config = dict(
    n_experts=256,
    init_std_router=0.00743,
    max_grad_norm=0.5,
    schedule='wsd',
    decay_fraction=0.699,
)
Below are experts of layer 8 (counted from 0) of a mixture-of-experts language model. Rows are named router (the router's row for the expert), down (a neuron's output weights, with its number) and show model dimensions 0-191. Each number is 500 + 40 x the weight over its row's rms, rounded and kept within 0 to 999. Numbers have three digits each.
After each expert's rows: a language model's description of what the expert responds to. This comes from a sample of Wikipedia text that the model never trained on.

# expert 25
router:475539486454489500554536424413527487483478526552526497521579422561455496452433511517534434593500501503534491449497534498576502565528459494483505540440436539488479505480469545515525523524559546432437454484539501512478470467538512556490554525594507532536619494454572451482464517545601506543474518497491429560562491462549475521522521554464532528472562509464495502549543495535502447493501482448492545509565445530419498457520487530456530466469507520484496539472570474507510471523484451524521541530452551488485518487525431481530458549537458491443511432517506527497491449516521412483
down0:442474496558509499510482476593502502500494525562484503535522518520535556510501417452526581506511474496473500464516462504495601521512527554510471481534539542516561505447517449538453538443570498473561562448523486488443494460504491472533563479469464490527561491500544522478528546496536544489518514520517472456465477463539512495484564521507468474463455482491566507535543433520547531552544541527472461483491496492560564484483483471440523543475457522515468476510498514560449451494491503492447479532445506511522448478433423545477504447516552512515538531520536755496490482502476500466
down1:464536537503525488497456452536476473445472490540558473512520587521491508509458490507492511458519472446554516516512540486521545495498493462535516477433464527470530437493435536455438497547446488518513444583450502537511583467498433545504483514494520510516557521531555534467572497508565513609556511479556492525496473472499564512508500481557460460473537405554496514529481445561453587503489545478478458480521474524552465543506567518530515480421476451447492521483509503550597581493504442459504463390474554525444567407475468471507486534451437532484504513491497500527556525546474432543
down2:549468533429546574499553474523573524552531516459505502445519481546509447502462570511501512519438490508542503504583448536496497523518527530472512498428486510585561580549507521486497549548460524476453487433512509415550473562560470512470529544536463533500559500497502496496509530515512471482447528549487478498436487475503455459529468492561606449510487538592524531521531511539485546504492495480453497422510531526515518488463545498482500520536527602454487425449479501572542426553482495536478546458436475547507463526508521555467490488517536425486464531459478647558535495528510479486
down3:502555465477502481505424466482523512440472512513539514504505548497527558494444452504530532510511511514448520471498523488510477516517529505556423492436468517473479465466489502495473487473537537439520481522487556497516572428602474449542523508477508410491416526517509434464485570496489505580545507539522470533483429532561542450522515533486594505530463434524511461513467509558463507542453477435488483478515501559589535574587446565469495454535482474550462476496487461497598424531542502512489459555516491531496439475398488454475524575418483534441463452490442564468519491460512495513
down4:528530491496499478503455560516501505543547455538541500497530431458528476452540468466528534525424458525480502487472494542485504529456399468482500566508377487459489504503479494563508459530533476498420516535518506473440488495467476556511481505466519472544526467575506453504528531518445477568443502514503442466531524545460571466543537473549477485501436539485518521481453508560521550495485473448388496487472528496471520483520504496456483516550494490464485509432539490570512491449527484444452510480525518526399480498472535549528579487389560466500521513440452628535437427434526538444
down5:437468540538474469535548515419526470496503501494486568456464459453558478483537479560491507502520511507545489493553549530555473544520468500529498582529538465508515499494512482530496536474495465537538427503545551473548450519553477557503469491449523551516489486443516433516452406521470501574498557471610443461502536484592504508517524551487568537528463546479487514564554514430447574429556537462509484490537541488504501509524448509532506539536455456446529404470535478577464547481519472502532551507537443493476438502496490553567461498541528419468480404473471465448443536473495457520
down6:504466507479430486521503529471492469526562503448489472514509523498504471411485526446572498571495495536461511526524456502445512507454494521537531427505475482482469416460521469518499542507440493473459517439444502479559522504475489448579465443504508462483464490414526422525499475523476428553497477438484537532473496432469423549484464514478502511592536451517532551531525525433438500478472539525528532499486525453534542497499536527506422476551490513494481457428461510511517484433465460511447459489530440495519546459426565565492352510475577455535543439527539431485560550531484477460
down7:487521491433514494479494470472470543454530487437367465525495478438539549517457563491477533432558521466464513487455499510475544545483485497540464474467491426527479561440470510550493481502527492532549412496485588487487532515562522556488538480538500497509528486529481470442493547499468507447518432503569539576526517494409529510499473569503446490497553503526478521519526498458450515506505476467462551518498500478509526513483479476543488401512507439551503500495396506448532486468534530438496488441491491476443526484450503476477509492473536502500490490419536310484593497563468487501
down8:500502514450470554572467474494490480541513511468515518451510558545542560537499548513456427459574524548540526512473456502499534570472581444573475435541519546490488547525560495549429495475501498517436562503448538496535555534512488541491502558479506443439517505447531488492499481542550480514469529498469539475492501530485503515514514454541498480495491467592544521529446457532547489500566475508496507462479415541469446503506485420499552400439515475554489498482533556556463537421466583507619461426582465492512519490464512501530488477529531559449469487448523461477464414476530542544
down9:513455440415560539500526511415485517511549471475514483501494514486418472526519503515455438471490532443570591474441531459513458554542499475499443537486512491547524484478521451533467551538526516500427545490509566488447490469524493503476430534508447560524565528494497530545512493526457507511518498556494453430600538485509528562491502498501437396476505503583451601429479515497496547539533410496565503555465522505521441487554479525515544417475453500452532459532460479493498479421453444536493482512561518494477495492476591461456508482505510575462492473518524541514543478434473478465
down10:475566457488462548463464535502463500460477474476521424521541454604549452453553494444524419486487554490544495564477541499495522527510528475471426447558499508546519488540546466495451488478492526516457509549557534425484500460482535514445573527546365535506459466511473497554534446472448515554482525523467557489523509490508498454479471543541382499504474513479520556510501506489528528479468480471486533517539459455554529479487436431490459560513458525501511502545594503470538528510507492434485482470525443486555483497456506467472519481518399482528467531461477642531473514469514549439
What it handles: Punctuation and list separators. Sentence-final periods, commas, table pipes and list dashes in tables, match reports and taxonomy boxes, plus words like However,.

# expert 41
router:562511445520560567499495432408486574566474557472503485458535538552417466477419478489543506514491407502491497430450572468444520496522520554476489527409405524460506523491450534490497508548501444461447435515507445520453549551520541498500506515596529494542550546458491429473500456529556611507475439504516518578481491504569504485495461526495530426505538514509509449511567525501484486477468527439525518481458533508484530495451489547421471512497531449502463484498526504517467474491494473524528499533519531448552519522528542468471481429489472506411537452483581518527564471495494531476
down0:449460514524452562482462496476534512485564498459441535562510494495554468495503500582497525524437495508416530486566482474482514450485541480561496491504560502504491507381510525464447483428497494482424505461568546488481467525490456571612499486488492418414575458508551486486478484490497478493473525479501501542497484523546415504489441431491506472483521502485474540465463440513465450509524556530485522485480487427494473506554500425490511486504608558601512501614509491473542474459523567534529558524522528514525541530440469512556554515468532496513429479470461556538514467473478490440
down1:532406522499514532477585510541521479506449489440595491504450517511563499451541533467510528524478450447454414540485496487433524533563460505512533461513517478453457504494439499517509473493468469494579448542489514597449479463474496492538464548484470482482552475540484571445545543448521518521532435450529478463534521522534505534540525534463554479464553533488482499485524521573529413494496489475531523563561491521500547548538525473520577557481544516447503554478550532593484548472561512447498475478456485539464478531455429566488414534461494510601425524538545521479510482451512507441
down2:471544519517552539502466467449483511523470574555541479469490478443510493494474499495476508535416556568502515452438468511510478518437465426515545506459502488473520494520512473479542454443452468450472530544507422495498520531514477483521525441538514449513419460536504462561498534553491523499548473474551397490453547430503466506535444470463535519427571593495541525536533527470517478411500452428571532578542468517550457503502509484474539536508531566449516522470507456495528513501556539538499467514464546466550492534519400483492460527495421494486500576494403548521535440558502455562
down3:487554566515565497467545464514447439481474536583547570474501534435455519515537552542463577447454430536519537553533516519536508490499484511492532564479464567531436470549462415490471480519473532438465521458456464446516475450494549458512426482466534515482470477491533581493555538557521493473468533559505419526616470497532404529511506460435474473463428492544506569534473535537542438496482488530532458506479447514486464554489452494518546484526458482549433500514542479563448498549476479516551447515504461490492471513440498528514522529480529480523490510439492512517572514457507415441
down4:483516492511500555499504494499493477481503450581490501537471490559549538541540430449548526462567548501483525473574504410479438457546564443445494542473465553498542416562508493508491490539429494500516514518537520524538549504516532529454512490530481483436574477442544566493497436433508511511528556472494491513454455545502480440557470456420481529519470530441501459478516554541598517502459468526486473464548431480499526570485436465591484490509494471479461497566512537550431534583544523535454492499524497539380460505485479490539493549488585496498472451444561548480522496518500538521
down5:464562429454479486513477480496475546555517496570495508426511541559531550507454515503535497470488521489516458553526501484503526511551442521472449520472533517393505505451429448571515466497485480432460471536515546481487533605542494476513513454475536499538507406487484482467469441477498428463526486503474515569466449554474485588478495501575475483500454559526437510519433540511497480548478505510473475473528492498523535536487499459535445560535508445470479565469611464427520460545508451547520489487535565493599519502502510500494580439452463444572466473509573554521564465450472522497
down6:528446452482452458503468459500505543510429492540573450559503471550564498469490535557513515544555546510473503487531512513482480501509461494453500447554493453527511534487513524486576477527473523431516499407515552477482458547518483558559470484495485487449501499523535548479496494486522472490503517533490418488468499460510393506503505451437460499464499533492561483445580524445480420457529518509500557532550477553448535522454474461525465534497491450512480493480447437508525518525462411482507498561536508485480431528491516520503461477535514460584492437526487706539473436501503562447
down7:538452525489466420543518467487520505548491448491460394545433529554477508479500567547517563536495605554483469408513536459533501500506593478433441520521485459538551423463446514470540507471489568575522434495532551479478556496559495499507493488531470552495547490398392482529560457483553488512523469434559550524514520464439496474529493520522491441527527511469475536449557485511596497535533477532464509499471514486508525506553501571485485495498509561486519501457469549500559470496519508512530542531481444588438489484542554504460450487489425550493511505475496534530545486524522452483
down8:501526526409460479446485568452465499491599554478549550465489450476567542450540450484525531495460466550531447578503480497514544526454459485491579508469494532517553479521483535442466550395495590530440475510501568455537446487463488582425546516474429497492544413563504522500492445485460447511493507494514506451454499488542470453499507501479462520498528518458465464535478519481540551487467550491562477511501509507561445481495474528489571564525438477526573483543464549465556489462501543465555516524488554609480418500422525517512512465538476498467525515488515539465472497518511457441
down9:453485544527498501532465505439468461530495559496504546452486450502612578594567496477465404485514423500498506490483488557503535486533508441522462504500468513521434430497488508508456506489500500490465434585521455549487480538472492507500431494472532518446478574493485503513513451509472538497500433473491474518419452578525540499551541440570494470435509384471507520494440480418502485532553461507507559526510487503465539537525506512540512522578492582485520523451434478527539513450578504459505501504521470478508464511576498477573506437462579503509580445529444532516465464501533445488
down10:372470457515457442505387463470432466532521449483503481500483482616486540504535498392560462460536453508440488462488521465459513529476450421497504488517485523557518498461524491525560426439534493507443479515482513480522471536493475418480533523509510519503442511531462520467483506462441525530490571496523511532491471454485504462525479508466480518482593507476509482540556558554558513503477502523473499454454517522471429481515512531459506433478459534557497448472489487455548447479488410603476514526562488548476502462505507557532480476437564465510463524450524395537568513498452498519
What it handles: Main verbs of sentences. Past participles and verbs following was, is or to in prose, such as recorded, released, died, appeared, is located.

# expert 31
router:522612522521580543549486458443578570504522507478544487491493501564479499525402520507543479638495485519523480501499526487528508520478503515422494574465474532515520509525506541512540508527498558518507459538533440504556487507513520538460551461545475533547529485491543433484468458533583443581490428568482479542469515516590476510450498508525542516410480475543525492524547527441517532472455486483500545522435476538388567460528493485477480464532550500478458467452525499474487483487519522500527462549537526399448461480518500541508562462485402481446535495521547539495458452493497502510
down0:543518490500507554466529514544411529555507481481515540448467487542405517518461454481495486542508491510500542519462509494473483492484505508477472498395512512447472496468569520387498520521539506511452472499509475590525547498454491468513566492500455481504516540487518454504522441526477473513465474558508513507606455526464508443458551406514557504448488505546479464441488569505464465453496476514450515508455499435462586535528474526447462426495538566518541455446552422521518469499459511553515505470380572481408562453531457549528566514470501463519514548520446527463537467503552506538
down1:517499484482495473517491433537570443494508472429504488514590540535411487456493483508509452522518543450554462481512454506430506507435459489524571424506549537484428476509473555509480514451575521455456486463512571493482459449548511483502488515510476389456542514504466531507451503489580583494470572484490520520551508503573509499491496586551510467562471505519508493499530475473438449539523487596469423491516524468432522551474540399494494483430498601518506532472538484571483449535513505495468494572440531516491511525482524492519552435467521505453509492490490550544427466564506541505
down2:498459501555415539592534497600489506450543483522512464506461371478514489450551481464617458513519473510528506541532502524438570566508489525546543512582476506530519500450459561487481493478507476472467500551586543452446459524479510490420452531430485443540512458516479507486460499490458542442492533553471555478488464500463484525524493520467398497441529549500542476513538560525492494541467500567552490464496539514601495408542520478462485454556500491512494555540523476509553495456565498510503483486501518481472450518429505499523471500560557505460525527506468537481491490573535458557
down3:451449465435513490449498449466474513531503530486467424553475498481534466438480533496542501516521535462500453489420497424514511509522468492459525541450489447473513533430528462457482605464502539491538511483478545578493478516525474514434516476430539469506533472468529460508436456494484474450457431461467496486522479516530485527381418514534474519424554507615427513508529516479539486499539485490492525445521482523486527417525483469462546575529496487515519563563481572517508443472501474541544555418439560432500512502515493480539429570458535560524498536468441488468500472561560518498
down4:473431449541579451532538455592469435442470622446424596480466482567485495466504463489563506493513531482524513490549513480519539480469458502551545491493532452448525478495520418500432544508519520506531492484527569474500502495509465461494434490515466452516504490433481532529457547481505559493547452479524475495483471553472510511545410525510451508543567488455496460484474481483509490489536509543478492536564536504470502482499482498454559491452437525554501553466478503503568501482485456507519540464430549505540577582509496481524410568514472500500448456546522373498528531426529448474
down5:495479514459546542457440501507470489536413527489437475559468493505497581487490496476476510494510507585483465454463489512514508534474491528436524503504536507528527543443547477559515452504464481538489431551443539508513513438525489550530443541533496484523548577456403520490511502555500489469470561446480490521512449492464487552475392568500543511535489443516484479491446410488510463507496497538477509505516490518498506440565517482469484579457492524533449581462482481440535517489465421468487479482549452515454496491530514458505491520486461498479430454453548394506366395477567485570
down6:565547476465587545562575530571505504570518528533476505503512437494487524483567506509470498527507548464463562522562542476491518551409482464489466551482525507480475520477529534484490478496489496498549465508456523504435552502530452497508531477506531564533525483488443480493498570522515497522536541429558483512552395423449547435534523525503475519471488546541487515469493573506537474428512482502521509494493503472558530441451502495487537505467510522474468466589504461527461426452529584563512539526524427498551468448534431570512474529520504484472480568485541593515601415545490439538
down7:533521489489526551452472507481488578480401551440465486425506550502506502519441502485516512530452489435483450581490467506505579484531424493531414594531454541478514444438524504527509457480468585472449472497565504513475517446465515531461494506533500538504460502478589488498511521406523546551500552512496494461471493481473490540510487513488526536488514539471594508467488476529480526411496526486457541484440484527464424494485546574515562466487547500440558463501479549578473532503471481486472489478570488609489557482476567532546457530475528422502533518574538543559564482500499512519
down8:547466440536515471414503509497531469427480511503595565466546473507552514523533440518490554481596512454578499484442510417467454549574487432501460480475501505476421486499526454535543547530476526410465562564514479524443443538447501475508458464479471442499615486508509561510520472535454484504478515513478543498506456539496532490453468530506438509553468453454465522508491502527473492551518524472523482492499430488529508568522513469442515515433511508407497474415510471523471506479559479471557508506447506526533531465442497545521530486546541547541492506375569526473448486549497483481
down9:535542478455510519514464447510431521604564484544471425492481486503505515487513476473491454461564456540466495503508432440520432590515543467471463556486473468481511499557430491543490439626545423539468522557480557495476580554574502527497509569521557596562555478526473536491489529493517457516503457523513508486481554494479486464511535558454449519507488504472400544480543539471475524478508443486480479473491529579530548492561476503447408573527470478500492494454482478542456552477500485506557550490473390501463533469484550495513499505561498450509511506508529519540510442471529490510
down10:507450472457527508479509444536549561497498480532523528462467479470420540451519476480476406488546546538476473515513453455493506548526557549551415517515496461483513506482520520472534494505523505554506547496481476526455466487508450508491466404451488555509477472488480568499433500492507459418507575445547522502498461472523504507428445472534458460479494583514578496488525541532537470573487481522583564571543480454527500502477551504434593545516465483518456485520488405587467504514595518529568523531451491498444495573459498502532462488474511537571512462503465492598450439518556525486
What it handles: Titles of works. Opening words and letters of song, album and film titles inside quotes or table cells, such as "The, "C, Your.

# expert 11
router:534582535473596523547531442422558575507514553512550466471555533577489504486448517459556471561476449496555504504524560477519497537508477512358477575467461484459491597519511485545516527519503507513475496484516477483519506547536485521481594501544482546545463526493549443455493473527593466558444424577542454527513539514605475512402493505523511449440510555491527545495544522531517515459485433462513560491495486517464576485485471511500463448460507490496506447442578482476470494472496564513526517536512524484455545510506484547510503469481467482436533463515542524485549513509496511519
down1:452530501468507528515482478506559568449515516502432530509501521577554522477530463455523519462450481547469468534529583515486484489513485564535480485472549477426474514506532416575568454423467492486519517469560487515475508494488468494487547396469497472461426506500444550446464538511472447528529482476470467597561556492551432475516503533494509483555505562534528485418443479542538508507547429457510491497488487520552511519545493543538401438462436549523496489540497477506482486550482580528495450491527579497462572515488499572491520554519510489549539529511508368483520518490548441527
down2:481560459479545475480543498526479436471523513556548528482528523578472452471581487483515508514467548463526498536528495549496525552447440486474525561549459477451507510489526585502500503537492570531529483508532517450453470521455536447470538505473499524484478475521487431508499538522540441459551478472477546572418479472486504526415523471484534520494493515506501440517505552514511571525507486472515508520583470439456469536523471558521480483500537523548515488508579480535562474471514492498448465493500481481459537430619460542462468505486483558452485549543482718535493540501519487557
down3:505534458418513621504469509506445474476468448470548505487560502510517504559509526546527459517486539472563465468448475495557463537457514523440511483515545522476485507439463530488525526486512475444468555516458408578520539480454482510491505451501488551502563547565500510432492481516463437495480520509496513495544491439537479547490536553517475534440424417511461539463483460458562523470532435435453533515519474503460554446502441485465476531511564499557564514498496553443459502453504539489533445468513422565538479495469475518432448534445534495470457506478562631591516492466497483541
down4:516489439457537472436464487562506581466543523533558522557516448535461538493522415435481526546530482476456481461479439509483521486494476604501549572462511501497513503508477492466489444498575525515541500515454493471507503504510612509555513522438476484496528488530476446551487488499485529485575454445456457508528477513535535506449473521504517521580660525423482476516505420488463570484477586497490516480499454520491480515468542506488448432472481477518444449498491546498472458558443492488478510518509508552423504499468434486505578508464595459524460497541525488510515528480580531421
down5:545506502504516539475477511450495500481490532506510495474517497519444456486432527521461558462546483479562495535430541490547478545543522527371523531521569488426509573494519505503508464448491465490464502480588491523580484489471508550541479546539504518489441604470451402486443517539574510516436511443540479483533519488520555522435516593465474519561463543553494493526529480464499546521467473490507543468389443523556471456516453480544495526478487494549521479475557443451504525497525452496497459543446509541486454596535546539564582444479503490512478463459440447534516474502433517517
down6:482505511518463531513454501444485535522559494502524456475534545519478559595575466471467500457490552545527435478527477512420494481561511470499496500476536451514537467520488443583490536466459520457457496537450510467486401441568442497573452486486502501474497441530536521550520448490510498562491521504458473505509468412485431439542494498469474454558464469489549542526489537624432497466572513517513487522484522494544552512571539439547457600527505500463496437482468468404554528533427555496515554512472485504516500504575516513539463494536579476475507457472551523498491469528571493529
down7:490497515459507564492515444514492423467428553488462371519481526457540529493493492456474553468487475467475527491584467494604530503517428499476494491446584474472533521525492393490500439503553420467471544515526419542538529489506496486506481417530493473511522531572454577466564527502548554481483469475421510461538588442502494521492451506539459500564536433450487462551485441518534512509515520489501486561514456540563515513560508455564487519455478514511522501461508511464470522480501490458546486490456488526500528547439547511550438534510463558502503483499483623510465517448470457474
down8:508552558452449535436453458584461425488532519494434517408521489533481512464511523492429491468471496516621512534523454501523526552462507507473540504477515518505483548537463501505492466427511531521538455550495452526490487515503571520440563533525551418481480445501510467426492464537585461476500490475491572455528514527470538433482632501472475541468498488464543475505436457518529483544577553439515493475464517541548505572566505556509484515495496491456522531503470510480533514461459488460508524569511555564435452558540480488476546550531569496479521576484448517531464545485468547465
down9:515498501508463439459500476508471453469566555516421440487509470511499489488510385453515487541566508554489537565474502486508514492411491519514455466426496488522455500513513483500511526518380416429449504431522517463533505457409567594537546544504502511560485530505461524494468504483514442491459517534572504512461506488501565583469498515526434479485506497458531495514487486508410549564446490535460463488462515461472420534509584487523449536541475467457503534507520478472472516475438556528498594535539465466495505478473469461487455449471463567519464501516555595493454529496489445462
down10:491532469467525519529450431444474521427437507524513463503482504445488542501423485512467442447533449501511526487520553476517527519470462475495472472533439481499540526528521518561488480438498463507535518479503459491552557559497578502447526463478521370481537529496543513481526550490502437457460565515498509648466586530453516450501537484472472516550567528526503544506551502516502460548459492464542498521537492551527440543543587408579538556505452479504437512527494492476449494480523469498483540429442461481531450529450506474443432560531584511461521485556489520471461522469522459533
down11:492466499502416442472530553529483460583480464388445538502484539545470392396451507496528481490552516485529501500521462490413490490507475493425486535512507486552482539579492451526520536555524542468461458567502471492491529487474472492551508478472485407498503499530449463483538467440537469471472512556435514506575536546458439493484523400523465458456439495577506572501438430550519489481483477500535549493506458552495523492544539491516448463481513505475446451510492534463511433517464481516452492453470523504540502474516509439458499422513575542479531536548499532474457579480566498455
What it handles: Song and album titles. Words inside titles of songs, albums, films and books, often in quotes or tables, such as Love, You, Girl, Dance Monkey.

# expert 15
router:500569490544525535586501424474480524556470532492512492535523487506461493440508475458584449532519455453506579429444533492499505589524453472490523524476446499544508563523494545564544485515559460445481551526498469468513465519486524566520552430574522608537488514499531460491490499509526483519416517514514407562507484515508475470465471486466455541504509486464519458603554485478540522471486447476487518497425486508471556464448491516413535402532460517548431503501518488429439446522498498527587511507512578511498452520539463529480500466515437479496478470456484487544482494468403524474
down0:471521499592504477482530465443493559430541502432576469467487514445491431504567482458488476480494545506489446448528476546493475438570555577475488503487511454518473505510509435575548589477466465533551507465537567509543575541455522471558502528453510495478595523486461487497477546447498500543474453561460531482514513427524529445468584559514555528507548475478476528525519509482427477506570489448532449531545512492479447443566522523503500512464478493546535456439495487462475514530470530529466429536475527446554556450492523418510488503485509496480563457461588456529564570502508481500
down1:505488517526482593513497455537506469489477546581550471488551466459438534515544499527510488476450453471484545541476535378521414538492448534540468512468469477517490509583479440511420548492478535461545555430506557516497459532526518517561504468424549547495494456491502423556514513430510478480545539495522530493506528532508389440548548492509480474480474465477441464497506437505519530472532462561540513555490488536542467527479448508419483441520528561435501460518475521502489489504549516490511536397494606475519444556561462536451591485504525455529489503521504500443487440512493485529
down2:490501532464508533452497488522488584523579433496505486466581454491489469495538455510504493560481496475499519503506433544484491486503518517548506515458504603490483504443480510480423502462502458504493376447462562487565518502536458445496507507424510518405426498521515492499551439470471505480532436430522454494492526494512538477461499569526599516498633517498498518537517543555515488497547468562507499517561443517530586494519479533477551566496557515455577542492504534561452460527564522514565538510471471516492460502518513481527563484520484452484458522493544583506508506543542402464
down3:536477513456446616593530484501519532507525454530480431528536580504509533505499583495509551511508538492520550517523443422461459469498473504472502519517569467561566487431512482490541558403451529518524466475532477412563497455419507434500521534527465499458592508594493454531455514448491551473484566527550484496477498458538515475511561493511539469543501532488523476470539454502469519466443528486475484486451491467525519486494467471510507527558549561508505507465541582518516449541434468447542463553507575523458527537530482476550465480512530491478486433469465378534472474458490514478
down4:466471503458563413494479500484481474565464535483512483526394486483520459539481540468540469494484493515461506542499450445534421494526627513488497470483484508557498475533536547453536509496511416477490524440477407435423540450514475496550480484519535526476486553516460474482474556473489504529535487406488466528467540398573502471501466481443531410509460459485506499419513512501488473456471527476512482502471455537515579486450522439509566485530475498525525467511524509502532443473538486442567529466536595490531483500419505454451470550484583527495482521503515565562545496524550576467
down5:488482521471502472490472432501468478455565489572537522397544523496502604403584441510464518489508455501550498525521513478436495479535525558489491541491468483533550496531527532505523489523510499458491472428485467488491512487467507562567524604528529526555458436559552497532465495480572463437490517509563497505587439515576511499536490544538502530494514489430496489470462499513516428507607568518538583594522523505486519440534447508442486466541498542477502513464492452547487478517568537474420552459519565544455582533481478451509474539473474486500487482459531453534483529509448494499
down6:466516497488488482493553434500500487406486487549526450505444457492492540556503526484490524574515483468594468399463491480532525494505436417427519536471525545475562552539480506483424479524530530511494514523457537509460454442482512527465525460509462465470492535470535535520493469486539477563515500512453522488503453459524496524473478523496542503556486525604518472474511428436531393503474509495475558460464576542454534567455498501559507529563478512516484466488497545554513538443427504422542546524596508449450496506518544506462595559453522535480516573451500434533458461507465436528
down7:481555541472527481479514525501487485477526527485369495472536517515503507478492534552384512546454437543489513474493487570536551529457510483531505483485528496523522493500502482514491539524483534446520454561501551457450519564560483505568547471445462511530467474501494416464414466577504465426499509563535502570509521551499486521503520539462508451530524503484481440493498483513548437514506565454470469480507523520550527536507482492369461507456490528517454473489550452488513517526527525533511486486532445445482457513623437562517464463556549602540450533471511460580559473448505423481
down8:578419560530517449490482533445510483528552524491503481531457530465463482497445440534454465495500497475536550521444419532525494501545504496474452510504473570474497555473527465488503495449466468496523538538490489513541534543474559564480514485441511611402439474573506471506512519530520446526461522503486475543400542521487517555465553465549472488459426541537470490493513455486514476483478483558438555538507594445514454432549472488587443488481535456567457483419520507488501477468565463477488476543539401416503543449516501537463532528480502517505509451564528465474497527535442529534
down9:495525468505469508459520474563565512432423528475478420486529494511442471566557432556482489489487476514555575486457513505458495473527477530546501588487515513485524551498546440490485510515528608483545504416566531473462451569416487568490481582478549523459471527531518455435421575529478515491459544561490448450484526526536524552521559515558530483514529540519468491557513532466424456456498453511545481578533515497520495482468529513489443605459502516553477541525538516517497595523507521502458517467513558527441563572516461474495475483478496485457481506511490553437476456530477510479
down10:501504529515486523454487474534511441490581476535501540464489478531517475507509456493518493518505491473557478504401519484540326484494495470478503481452491545580507562525475493495519475517508485452484473533571420465461506481505491472451503475552557500450514513462509492443524486448472526431528537469493500502522465513455505501528480561477424501573524415523497489498505542490473465537533506452505526491469494525490539472504495505491478448501493499439534461556496492487514515503452513486479480440511576511489503539535405518449540575409499527571532475488525290452524587453496498472
What it handles: Table and heading markup. Table cell bars, closing parentheses and == section heading markers, mostly at line ends or after numbers, e.g. "|  |", "===", "(2015)".

# expert 2
router:494499443553543495491501481468446517442474531524522515493499543506462479471452438534548428495507473556527559476476527551557504594463477506436501556446391504504529526501495509498511526537501497493501442593503485537464489497528479555462547474548481536600544538500531500396470483562543535532510465566548449537526572555577430438462503535468482426526519514488524496477552564498562491507491484469545586494530509528476580448500413474496490422485464497494518550572507519438503530477485435569547515469508534509483503495538529514518478434546481595472526442556522494505535486530509480503
down0:471510500489445469465498519441442502457473451484530518562491515479536514525519439536552504463508524448493421397558540497518508526506489453501537542530447493562538527510453505519533476494500522454511457561550511456443515497531520555487542584420480478452495385505504522554477542544414556500434492470531529560492461475487496460527568470540487508508544484443509461490513532443476440542485507517449536553483483560462447504479395532528488487465514390539474464511514490487505486506497498494529465567554461429533500473425585500523521458520546475463462486464471484542480466561435600561
down1:471533492476486529516514528480488473528517530549484585530520514440490556538553491495520533536458482499557521471528483512459534525506493489537466452478500467471467542483554447471460504506459511539441491496512508526513501478509557506475492458432510485534572587517504482533530543523608477498569502513515554618487503497592504493487519491526518489481504519469550490444504478492499459452430480540534459518550540515444446492475566545532550521554458497607520470525439534479514542471461522475434532441535540475468536522468470436561479557604462465468423529495468677482451505496475486551
down2:528482483524490490537459505468502495557522463403455514472523453461458531472507492525506556519551495494494492454482487549549463462466554458522550567463485537533459540445467491502490500527482465485503491491506541513485511521510544504492501516485520451451461523547580525530432463404538505533556402524524503484520453490470571487538479480551548518592510508489490530491473468454508455569557470463504419503469532534493567504396487496536474501475522445502550488501522531587489544529531529510474469476578570557458530464442532531499494460523528513476468430512531301573492533495440498488
down3:544523450576451572494453463500559566526521429502527490463464430562504487548557517513509495441463462487570522508467506504505498512410487549545494476439457476496533484434479454530515552526534482470493608449521511507508499462502501483480551467541540540425529498434512525495537512497450459477554529515602432516530470484529510575485548493520466514368494484472518454516473462468494517527571525545509539519494498494581464515468456569480498463488504532423483481489484529518508493483508579543458531460517513515433476455440519523557542500467455479590527463429496485480499594570549536497
down4:494520530570564548508435483497465538462489492491503528471462545488461519496492505502567487488501551522528459491409519569545516496447509451543499463507424490542492494525496601564463527407584549518519542425530557430533505472470461465541495497561517531469533594469438434523473544599494521514408518488490544543487524553475543472475563518528483478435531537469553488477500479515539471476574544504569461477479483485459428497483451491515453486475490512460550490444435488466458541472476504435524511499473443465566500486419516525543561478513534454489522471513458407462492554466474476537
down5:412488444532505458469552570518524488533516505492542479421528454522535508446504447469486525498509561504564506546566470498487477485520531474511497503477470465506547533515540499492486437541510516482516569477523471533456496529441490457485527504484538384453552518431523546465483522468517476476518567535436485513518456410555484490569453454487486526486518559473502463583514501483483429400464420520497491488528447472472497500544480465518473502502495482459473446543549466488503475500431478521545451508534458506561459480494478530443482511589500469509500512550469688489558452524531559556
down6:483543424554463536495518524524527529546550494502449544513518496512535510555506505500503510552472463480483499530577445517507494489414518503516470472437476441507515493440430475568480476563511474458504508526492556457590444538446428412512516556448530446487463521532541423456457546482494469522487534468524482481471521457535506455524519521463533572481526476477513504464412541580543498507444503522527513523578462449604420465529448565512492521463463486481518451511559507522519469500443550553540496465505493434510549480463435544443571498456483514545463550455541428600452511499480502517
down7:510454485520517448546428544535512410495576505481485540458486561499598493585538523538422571502558540475515458515518469471487458417486512519527483530476479527556486475516489481565513504521491519399440507499526546490459507497426534487523509523501486532531476503506488524598510500490543545450507529506503510559474505549439614494454516471502522477547548556464568483541499474481461405502567477561465527503490525553521539515419501550544519586516475438507472426497454501467540577501520533522479533513442500406496463522517452530489504456445472502504557532515508502483491437475540426457
down8:470435529461502515468554504504550508607490457426502537473493473496487465405464464521508550498513558459460491441604463510463542494465508492442471479525517426506517585522519507537525468476550534481495469491490413514531455472495430540529459510519457561419492538483427513500508496460472536491483491494526456442523512481562571487470486448526471539471503525515557519419510548519484492506514575497474502528507512544502509405510519555481458531497464430515469468503506539452439548584499541462499446509513533433464511434437391556584522503473493492468491558541516479438518525457582515535
down9:508514504479425505566571559544513533538499470484528462477502532490487480505434484528512505510458511489563554507550502484476509517537566507491564446457538416457447512470547453569482484533412530502413464504465523480488448535490524592452416462469507460423508487531507532465470506464583443411504440483493458424557493523509528554546515507492516500479504532535481487483474471549592458556451487536444480443512516440470513468531463496493518473471507384528562501518526535532497519546523520506420528525522474558516481479458519536442597538455528522456493474489476396488478546501460484461
down10:498496525462467522509473526559503449558471566497478545514521486382453500507521474449470542442485508563470445461545488469519540453501477577577493478492461488557484470402477507590435466393497578481559513501478500495499466439459521461529420479512476568401499453525516560511529464455519507511493451416540500539482507500430495466506499479508515538501529497491449495500465556474543441462505510542507481555531561461520422544484465486480507443517436454530500527577526521517452471500451500547454485452468463526540545498585480442470585531477533491507504496527589505535513514547542497504
What it handles: List and table separators. Separator and closing tokens such as pipes, closing parentheses, semicolons, dashes and "as well as", in tables, lists and enumerations.